config = dict(
    n_experts=40,
    d_expert=64,
    hidden_act='geglu',
    normalize_top_k=True,
    routed_scale=2.0,
    balance_loss=0.000358,
    balance_bias=True,
    norm='rmsnorm',
    tie_word_embeddings=False,
    optimizer='soap_variant',
    beta2=0.98,
    batch_tokens=65536,
    max_seq_len=1024,
    max_steps=5619,
)
Below are experts of layer 8 (counted from 0) of a mixture-of-experts language model. Rows are named router (the router's row for the expert), gate (a neuron's input weights, with its number), up (a neuron's input weights, with its number) and show model dimensions 0-127. Each number is 128 + 32 x the weight over its row's rms, rounded and kept within 0 to 255. Numbers have three digits each.
After each expert's rows: "comes after" lists some tokens at least twice as common just before its tokens as in all text. This comes from a sample of Wikipedia text that the model never trained on. Tokens count by the router's weight.

# expert 22
router:192104108142058110156138121102130110123156161095049111083074162108170104100116091198107124132145085147132122138085179161121098175157161210119124131111131115116081115178129107150075172161124147143092134082085138125137147173174129104124228122095089129161162180166089101139096080129166118158129114151124105047116144132121152099088160070122171056179157152108159159144138117107156133172145
gate0:118108121136124103099091121131175164107160120140171145145130154162113091139125122110114123157085230150123107171122142119058147134142143133164131043110121103081142091140099154149059149124120150127119198165186101111081082105122163068068096104121095157122138076108078155074113122091162119099096205184136152117108085114151182137129146177144104122115124127120146134165147162105148138101184
up0:148183118139148109190165166108117119148117133079120108067187145100123106138136162162123125162152137101195108125155116114120138110090140127182112180144056135156148111082128129152153136092119099113102108162127138160127173136075115143068142089092135112093084118174177169183135126104113172125157086165165085145178135127126151127106182165142066185117139113168151165091133102113178059068067
comes after: ",", ".", " that", " However", " time", " but"

# expert 10
router:133163159110113118139107136130180145124148102067106144093137129150147153092089148083109033114109112093113168096122043115128099153188134150117187080132104108117094150130123105095078172082111175140167102105080106127119114072161112105070197120119077124118116081088114135094124160176128151105069136125147156158118114125141104188154144201189105090174116130183098148129129099111128116138147
gate0:123068131112178105115013088146100227121098140146126146154211087123123139141148139120131066137107097083156156106138184136108102133162110189106078153062114058089145132134087138116125096144100117127149144121138103131114082105112160169118137182120143144103115153108145147100141109085106086106082182150084143121138172104155103193175129118139187146149153099140123079132149157177136108133168
up0:115138119192120164145197168118138097146136185159151059117078133100135116128102111148153201105160160138148135083099156143128106198157155186137109113111168104173164133123061130156123141143151105153114173062116135156109135134105139190161190143138169153137148141167094119166084059190153185135165060155133120149147105171140117145145108122112156195083096118130077146110173125160100143156167
comes after: "\n", "|", "==", "===", " MPC", "See"

# expert 29
router:091112108120141088120121100089112111139136148098126114149119138145144151185169060097157166132131118065109160147167121139135122127072162178167120157155107167162143169122120190120101147157155078076155150135206160177085111184103073116086098148097136128103163202100131094078157092098151165108137164104132166110113127137137060082141129160115114065114144138106125161072154117165103150183148
gate0:105166109116100093123149104143133152116186074087167087131149111136078167148135087094139144138157099112144150155099110164147141090116150122143181118086150127163124149140102125115115098143147064131077130126154158179112087125108098142185084093135102113071117176119142130177095123168106196109135118115113119148119116150184101087180132232066109078136107193168171151118090122187095142119060
up0:107104170159134147155087124152162128107141105189110129141124172084095080134168134139115122119110106093123122074121204149130098108083151137095122158174089129102119088099192105157118182058108162121164135131178114147142159134163176120144122112148143116169134113086156136147041124134114164142090129131145109179168157146074138138111127163097162115110116125127133148141119138151146080156128
comes after: ".", "–", "/", " $", " F", " T"

# expert 3
router:113151108106076130104130147131069140181147098136148073125097154157116141107170139127186114153104130105163086092181154145139190133067138164138092180143062152149127145162064173144085174209159100076124104140145154120108115125153126097131093162042087148145115196129133110117157109064097123119120110132108075143210164164128094137177119126111113121049110124155097117119151153175109158086105
gate0:118144092142116118085146137104112161189122134161111164108130103091135143117142102134141132126143085132129111048078110155170155137180119165102136094105092100117168171133119162213137039064148151091157151144148140112127126118096144097139128095126113142101113082146081139126114085143169216158147090186149157159101170189129059100166148169103146136064074158130123109141129133128075081121100
up0:156077131188084099011079123121134166163139115091155079099142111116110157135103157111152113157135113123057111113133067137137139142149153077149131118153145102181125140130040060087129174136145147124122166136127196102114118120106104175138148103134167133121153152155095126142131170125126126153156126134083135085187177165118093120107159098097138119116129117093109116150086137110122097120158
comes after: " (", "-", ":", "/", "_{", " +"

# expert 37
router:137136148168161091103094147092166117182182071095127143122159154118117089088113137082080155160126167102111135195125086144061122158126159123109163068114142108160111120142146097083052123115097145153170112129074132141110205104178187173130137142147162127100075075108126172134121163140148106168165084105142141148142121102141125184077075143109191121153156189133148129151107081131114141167166
gate0:116133108149114106108094123097068124155210077127127088070120173149146070180075091132156081139085150183120154212149104124118145121106155100108136144122094119128151093111153074132098167075117150106145091148130109144154132059092166136148105131160133118041139107117086105097182126132138152119116112100115081130157126128144110134131057136129133167135134156127132149160096170176137170113190
up0:166102118104137176165106122157083033121074118173145135094097142170085193100079136138127083160101114104089153169082164122145109119136150152107126177187128122223178137132117139077136156126157165127088113144123089147147102132138139169100153102113096162130187132128090078155085123149114064161151108128095200111125205053161156138191118149174093129165154109162104090127114195078127069100090
comes after: " of", " in", " the", " a", " for", " with"

# expert 26
router:146168089095139105112168106098189132087128183078137149129090080110086164129132085153140150194139000153147160147112087069120081151116141140049149154130114108130145102135133161080148105101170134080136168096138127171202102130156112097136174090145137116135096085180139175139156130192137143107103078119151176119121180119111140163075126159123120118111165134124114129113160215170134137120130
gate0:153124105038176152115107076086129135139157147130115110174129092160138095146142089170139156146135169119188127116159095150147116128099160103128113175148109160127101168095162118182129201112172110192101118060129168063138118073170073125133152202097138111122136108104120161131155113170127073091123072141190167099112128154150170134135151185118117167109133116137161149167152148171208152187182
up0:088141125139093097119110138122130133102122114121163147167117133132120082094111070139157130126086107116167130126108132139160134076124140124157139088205076178117107105157095112110102124145121137105172109150114126082130136131202101145097081098116139142183133161093155088083083119118091140163162183102050175177134128102091118144129118117134099123137108172130029194136129141132158116147109
comes after: " the", " of", ":", " at", " by", " St"

# expert 21
router:098140154189095138098101113118171098104189087086073112102099175160096126102120138166146059150191150160157098109124153069167092114156095069120106134138130096094158181118108126158093151150133133205164121101084036135116106087141146101167092150152110156100143106119112093120156117153158152100156092129131087164121139132092154112153126173138137133139174116165150134136107133108109119143074
gate0:109131121096107093114163095140108165116140107161141168099079157120181159143107089119152162202142174172169145142181157159126129169094072132164147134110117103092152069099098164143211131108119114153135048123110139066208145195088137123118160140179130108096142135124151084105127088085159113104138082118117116087146105156133123171069189091033112177157021121133141167116143103148105156127117
up0:201172119102162123145110111178122138070148102107162166140151144112124112166158124097117083103083180122111165135062106133146097108115199114131148076168067180149168141176119145110154144092128092107125150128121122116092105115168111116098096196158143118076151098119086188123154110160146092131191171181114161169172136178081087153115118080177167079149152170166142178133167078155093139120153
comes after: "\n", "\n ", " ", "==", "\"", " MF"

# expert 7
router:158112146158095147148101151121154133095137153165154123176105141127138089151126154144087067132155135116107178105129163092099120098138127111171167091164175154155128104102143159103187074128109138152025126117120206092121124098171073141109183163107100080103144126088088115130116139178165127128202149096150081032088121099148117141123095088223125131136133104100125135100125086139159139117184
gate0:170119146102093125162098107142077113100063192080140137136110139113128088113115153152157130111104104163100101077130163094129133123104147120168133111150077126124126130100175122073184117139115117141157088111141118119128080093063186088102122133141170141150189144099098157163142125158144034147167128098101138137148155166077141111092115082147103133176152146122104129127164092153099132183114
up0:175126117194129120163120161147131167097119143117135110091154136138072141174111105145053074182168156131117150162088173139111130130122109129149150153121145063143172106132175117114197130105150135113112147116165150135110085127170143133105096150118135131158159108080212139096099180095137144109094136162103142185075146115125070085081143169123187161142115096122125146111092188097119104146175
comes after: " the", " a", " The", "'s", " his", "The"

# expert 19
router:134137132187151145138111111131157130078096128117086151086152132180168171153141125159150114167083155093126063142131145179152122110132161141077158133119143119060114144099113152202119098128104121105129102136097127161065144090091109160120132154140133159125145167132109115119136176149144098084141136168084140164129150142109173149176157155110118114177161120118138097123107159116127082137128
gate0:129115153110094149175137101132204072061207118114113137100107166167170110086106143102138207148171114110123163111141151144129152115133121109159094197083197131132131165148116137117141135104150099077125030133126064077085078107120134188107141092145083113236135139114118132105073180121102116116095116125146107103111181098110170122146163218117208152113118127106147146147190123107149107131123
up0:132153119093150135124153127095162150153108226120083111120132152130151152151152083119171151166093145178147115145110129132160100164138117136216125171183145118130149121041120128104121122121159219139087167097135127099088108076116178124104136148191062085150147076193148126146122094170058093130129135115138142109144107092194153125113115117116119154148185154128132090166139136077171117130115
comes after: "\n", " |", ".", ")", "==", " ="

# expert 2
router:154128138114118175134131129179127161198119089093086110126136119123188154212167159120168119071110160101117126103141135150106146112130174146140125095161135143118150147148134183191057154123108192082113169069126074098146063108175088144113108121151121139124090121120138110139165128160119134078128126123103134166094071153129160150177132151128192103092096136118067174114135151114129133158167
gate0:181139102152114152141121084149118144152143129204130126141129097117183074151147093147192129106114091121129117064139145193097095089099102114158180083101080159213108082154121155198146115116182102108091164057086142083114158130129101186108140157142128132142139120149147179106114138132036110097091085139132112155092113123147135133104111122122134181148094158131142117090129125155140092093130
up0:156118193130146142145131137127132147165120153145112188166111168102095135143129094132094093112115139147103122129102145105156162121117105181154085206145131131043172178105134129124151154102119060098113106077104082134149173154099104119091139071115162101109072164153170151067121052084059108148111115121224114124126114141120166107127155126145073150131146130149114190117203060163100132117143
comes after: "\n", "-", "°", ":", "″", "′"

# expert 32
router:141111123033143163148227228133147210151105136176165113203175050119086093126124131061176160139149097152157073077151159102131118117104136171125084168116142128116124094100116093158161124097144134051123091148101144133160118154103128094133152174094122164118083164186132125136152141145133120180102132093082146058157151088137134144166072177175082145138132122139095088117175181099072149108057
gate0:157143138035086184142136113145096138145120101182121097154224076185153134135106122140178143097114058196097136142139191121113116105148104127132158134130155121089144097157133202143166156073161197138082183111133099114057093119129135181104193068112142191126089127162192141125073164148140144161088080123113167162111142117151135131171123118174152137119122151089117083087109132163105151197154
up0:131168138103026159109129103111148110101190153090113077165145098125097153054063148129194107133144081162131131194097083164104107154133126094158080142096102180138130159187151182144184119135119102120144164158060185128115122147120112090182095106106114145175145146085139107136133172132139119140076097131083128082109139086153094112103136126147095105153131209169119103088141097161126164121117
comes after: " of", "-", " and", ":", " a", " \""

# expert 31
router:141056140129104121170111142141138115096082167185108138141133157131103103127095096043153139140129143172135149097157105122122173187028115088127092165144136156065131115084175126121140138075080117140122129091153143128107130094162130182162096121069117133166127108113116150169168118091104139130186148104106147121069107133096143061165070121075119100120128068096143117171098144128149074172139
gate0:198074178147144074114140075044167106131122151134113072116131126116141167113114193120168101132135114124154177108193150148092142149158148148096123107130105135150071101121089123089114132077131129189121123208113156110143122153121129097091092164124156131121126130175158199156081085064094166137111189178168108148177144115116115069160161116092133123167091138108147106151149124152140053180165
up0:193087149127165132106127113118164145135181085172043201118187101143115124153140156080140119141108138134135137168127098077106160133080179121163105096116106115153188104116119116126149165085151140156156151129060160076157176121108068083169185133101152087193104087172095196165115083144150123128135149117126153124136168121122086150149120135139135142124156159132084142153174225121124133121185
comes after: " was", " to", " is", " were", " and", " also"

# expert 8
router:147139114154087068107137124120077080087152115062125098102087085151160133134129135084154165122069134107106150080194170129156161131129103197143106065135153178122106187078129159046109114142212088098107141088152130115158162111157148076136148123058151175147161050153127096076128122167183118169133113137149172137169160126128091168159127121075103128094148109138116161106088165156157139095160
gate0:149151090204122099129143099160066056107140181134163126133125120119152121119153161088189116119089188125142114145142111130102167108103119116177126132136121107120138130081096134144115153179170167146105125089125041084226086110125147130146158106093173168120078171168125139118143123156137144149128121118073149083095125117125175065169147148127162134188100112124154163124129137084128132176113
up0:161082132170168109082170107133019151100174149098176140128104157110123103111154176179107135167120140149131138125071153081124124155127162153114137136139111091132038130063127142164072174153180131130161089136132158161148102122136145123106136150108119180149127051151104153108145123081101077113159127129118142105069086166114114076138154139183116130112076103126137123082143107123115115188176
comes after: " |", ";", "|", "–", " (", ":"

# expert 38
router:102139160163097162154114109114112149132136117052117148123198126143165089181156119103178132061096135088105165140189149140092166087116119129155209091131093137101100094086113051099159121092131103094166147189149075164104112166093219128147091164163180156170147078129150118179075116156141138111130100130160154135121135100115196143128110148090113105163141147201153098153131130091126121113169
gate0:180148183127106095172155063122128088138148160100123106122148130107164088133156067052128110120174136118137154135157150112134147143154128091139143122156163182101097123127118081097100142151123081140126119138139122158157142197151134117131198077113214095182134117089132110155085101055147148120112123075137096061147176147173134157113162186138130135124175132137107057094107120150142076147160
up0:146101150124129077131094150183138128150121102130099114192132125130081192095104105141190131172169059193123133136147117127088179067139122137107106113151104185133136092138185149216122166177141099168148106136178088144121136111116125142078117121107127107166153154126125120063104131066172101152131126074161152106142120120077120084104139134140068106155196135148137087152126117145100132187133
comes after: " 0", " 1", " 2", " ", " 3", " 4"

# expert 36
router:192162145139127130212129134099133135091159154155086138122110133114155136156156070146096118130116144102135171129117126134131120195165151196147148192091107135184150191201134117130170129185139157178149176069149183115134111167100083136115135090127115132150169103108145170030017114131151143094120184161178221141097141131168138091093185142033128090134107153083120125136159112108201094127126
gate0:102164192051160154128116093135079158129133130142068084110098151172115137092121154160145114085098135112066106157111068104172088162176141153050086111132091097093122139067081098123192138134144146176149109116110155140179145165107132130131134122128160135058124148175183140138088165101123126129127089100132172104172147123195108136132149119136031136127064142190120012118151096092144133129202
up0:151140135125188150169142121129159145167171231136094078129109086115151088102105161181163136158108182158129107098100153114147095120143084099126144091117148211124119108151200073118112110141173119156128156103133160158142108083164082119090151142138108118081115179129149194153136134089102092148191074121118019168102132133120136120195102046155155157078144176120140173129123128088193130114140
comes after: " at", ".", " in", " on", " from", " In"

# expert 4
router:124154111133126150072134085114143074117128110089158158124137124157123091099099084133153113110155151162104154120178159128161096110056130049077176123134097111139154123096161091164075160097167111169165110152127101153102120122135123145147055130168171157161093161088140087113142126145157152178161093168110089109086100133154093135109086150102125131129163174218124184139152123101164147154173
gate0:148167094116098098087107159193076115130108114128139079151142091151177166130093176133122165120108095083106154099114105163124068116136126094135150122151128123139129182125087213071073102166102140110150159104156115138109151070128126201068072116146166119141075082159067102149097151125112147098097143121111135167122119151195077066080103155110144099116102133136124128124132135144133183140175
up0:123048136124181119164182137117122108048112132204065144144217168122104136124097115091087084172115159111191122154158113072167109130092060114172122149131106121148117068136098075157165129105121136121167066141117131093101164149167176092128076118131140073123119158124112154142104154091141155098111116128143129128111161141141124160153086149163206156110119138115116145132178191152201169156128
comes after: " ", ")", " 0", " —", "%", " 1"

# expert 9
router:140145151157167122104147082127167155143138141133132184131147142169168102078124166165087115152148067083111103167105146095068074169138121069103133081142153098132103111101154181078159099101116090172127141109148144090172132080141083147112171137139125146119116154082116136126132142211125122103176098160167133150070172126143086126123107113173112162137148151091128164162115132153172100189148
gate0:101138190086101141149071132069145060143163161107137097047112145140090144172123165119111084063112157164099126091128127141144117120133155126157086151109113049111118173142093181098170118150099140113090115124162121089144123136161088131075143202169080184155115135123153084127137103146128137133169103117119071147104080205187180145089118128162110111117172159111145121128143142109111120195127
up0:088159112099080203147142188156168156148128141097079080156141055092100135107117102116048067151143099105134098189124101154121119064153116133147119136122110140130139174142120164123181190108118166145131115093129096092061159112141109119192078164152066104086077108181116147085123118103109137113104131156121111140139143113062066180090114166124128116148098095154132129104067082109143099176174
comes after: " the", " The", "The", " United", "'s", " National"

# expert 11
router:149168094095131113105151184144134160094090143089159150135081077132106102152121199133083162144116107190117067147129040096147105135155097171123093141086099126119129092109128087139124164079160151169139105115171077118153140102162157160140184108137119168119112032178105158106130132190149121188103070082122175153186139125098098166141120205061117191114134121127147124109093168148075114117051
gate0:119075099110234148092151140111073131156150111172123155128165109084103094114121161167111112121171158116157136124084143135094156097188144143051140162103138078069101124126254134159081098204140179162163141143073113087105156101164095118169108123127096113104104136092129138117127115150102111188107108206143153124099126156128137114205126182130206136093084186090107131093185140144126175148119
up0:145032135100106053108173190182133202088174105130170167112116120114140097111145136165127107115154146123121121086122140116178101121162112203134140099094132114137109136091045129108173142158143124107188134086110167146093086116120181135160067045077140086120113099139159151123109172118102137131196105146108134169124144095118107105122131147183128132143134186066164129083164114106109214098134
comes after: " |", ":", "-", " by", " of", " and"

# expert 28
router:129161128129102124183144055122143125116102134155071162112079152113086189175146137116072168158082113117109176075132168101123136126167154101149092126149117123114132159187136135180188089128158132148026176077099165116108029138141096155073094065115105063170182077128120125105142147103137108121161209172165140082142128130158158182123116101086140139161122134094121134072152155182126095146119
gate0:098153118103134167107139134117097078149164117182149104092146119149172071139132051117102144085095140132145141126194168184117141179101133169155120089182083126092151111107110105146091129119115092054101146148113110142117111125182188168086139062143129120121080103139111145131121155116158174160121075184138113093109111159108160102097117131139099111119145091148162163139081136128146203147148
up0:115113137121154128160111162134197163079097123094134153155097138174067109094098131124135107118105119133046168136144177181098120065158091093126129110158091101135097144107091124098125069159149102173092141177096092165065142101169157098160147085178160147112152067108135147125160145099081137071130159125151166107086184133140169081178105126109088106089146110127089167169110166113125154081138
comes after: " in", ",", " of", " (", " In", "In"

# expert 1
router:089142146144178161101163163146081160187114150191161148195132151111122119111134180104137143134117116106103126137183153142159136114101108131165106126119206141163145109173110070086178152128114126100125116139157102123141117129086191139100137128107163085098124113227144121156111136121139129128080187124155118158139157119170146144124186074195170117123119178088153126096176071098152158117136
gate0:086119190119093097116129136102145117083177114172100090165104137159139144127160147135155119097155149107098191096102152149154160189158100088121093165066121172135130120203129108131116153104076178112168148074102127121205171116128119090172062087127184113137120127119154152062154133151093131156101150119148138112122127094123158092134166080157161147140147093167115134159162173131177138188112
up0:127089156160110183120130163093091141076143111147102123141125110155196113165120098167144096092045111112125181176103121076138103116149181200158163139152130100111117105121136143144124113125156127156096103107134128137089149141106104115155123172140113109167181177101142116120098061156121123077146097100110110106148176154132120153106083164172063108207127112174068108158095157073164128153083
comes after: " the", " a", " The", " an", "The", " his"

# expert 24
router:124106139121193091144146149110117129141138097152094049115174169116176142116161145130147078070194160169157086114139167184174110132115124129159103117118111125118139129143135139076181180177080186161147064177149129144121185144131100078198097172121128124132131156129100092141102141107179090120163135113135151132173126145075147154189158133120126127194138117136151108167086113093088102086117
gate0:129049145148147099153186135133064097164151117140125068155131126122110133119136137154140138094188193174102120124206133114134143124077079149135153114138138128115044117122164122122144130144165101129171121110108092163120165134135101117134119146090177102059087144208160146138168110126163112142117160152137138067161069128147154127130176092167216146119139084143163140122091066095153079192169
up0:160139113076127111135128136124115154115138089172100052089119099079095120115146081155142097126133165171141135098176143124110092136096080120098107142117121160062119126181095103129124127150106137199162090150118145170100126094133082091142112146111132072115067135161117131107116075155097162138194118138056103158163152139109117121078106108109164192141145107168095109094108104107136099162075
comes after: ".", " \"", " to", " with", " and", " that"

# expert 34
router:140122129096105159138124079155116150075173138143156079097097149112134181118055140074120065133089135107087126063162106118077124104125149117152129054157154161172131099102168173167106145085177128152136151117157144107180081094140088117072124178121099135138093051061117099110136145114101152129155143137065099177156117172181151116178122117154059124093130166150107111100135185058081145068080
gate0:133143124147136193103081152110136082071138106106120123123066109137139167157091123099083101103098106102165187115079120095119135070189102121102168060107121142146163171146085133059138095116080096141137094079143126089185086083105108150078098137103141125132121104102127122167160075102106115135104141138150150156141092050171160088154122187109100113142151192117109049108081140128082096126105
up0:149115125110108126068180119121118133097087146128101118113129141123133166097149112120114092077107096132117145096059130090127090074153109110145146140107104092126134115136119114142126134094152125071145100170126058132138118137126141139133118132130118083118104124150155099087087156080102139125135153127173127139102150058178099120078172086140090115129154168085157089148107182226056080152150
comes after: "-", " |", "|", "–", ":", " ("

# expert 18
router:190063115148120120091099126114160125132106173100183080169152185130139137121204137144126084165058127177140117100076139192130086147146103112104129108132114127134125144102131150141111111103126120094086137119107137169125101144118160114161147101132146167214132145082130143164109124081126134144104156171048118125125127111092092083047096117151100075124162155122117152155065143091111086160081
gate0:164148108049137161130160085104069119108108137113126134119147146120095148111106114095125116133148144097120212144117096150154142122137111159157143115127166146150096094069052071134110187129115139110116154098084131121090079145142091137139151128066172126185138103105117130153176119134082126118129060113156219099131101154142121076173166119123119116201141161126121119127109143155088134198163
up0:140109161180162132097104125099107143103114096143052111099141127069161128104158205105116132087101131103151127163179130088095171131153074135151199149076143089129131150168147094125080174127104132146134080140161131150122168153120176127121135141129158172121134143133148174152169211156083132142111165122132130120185208178101096126092079180119113139111143150135070102143134110126150095159134
comes after: " was", " is", " are", " were", " it", " as"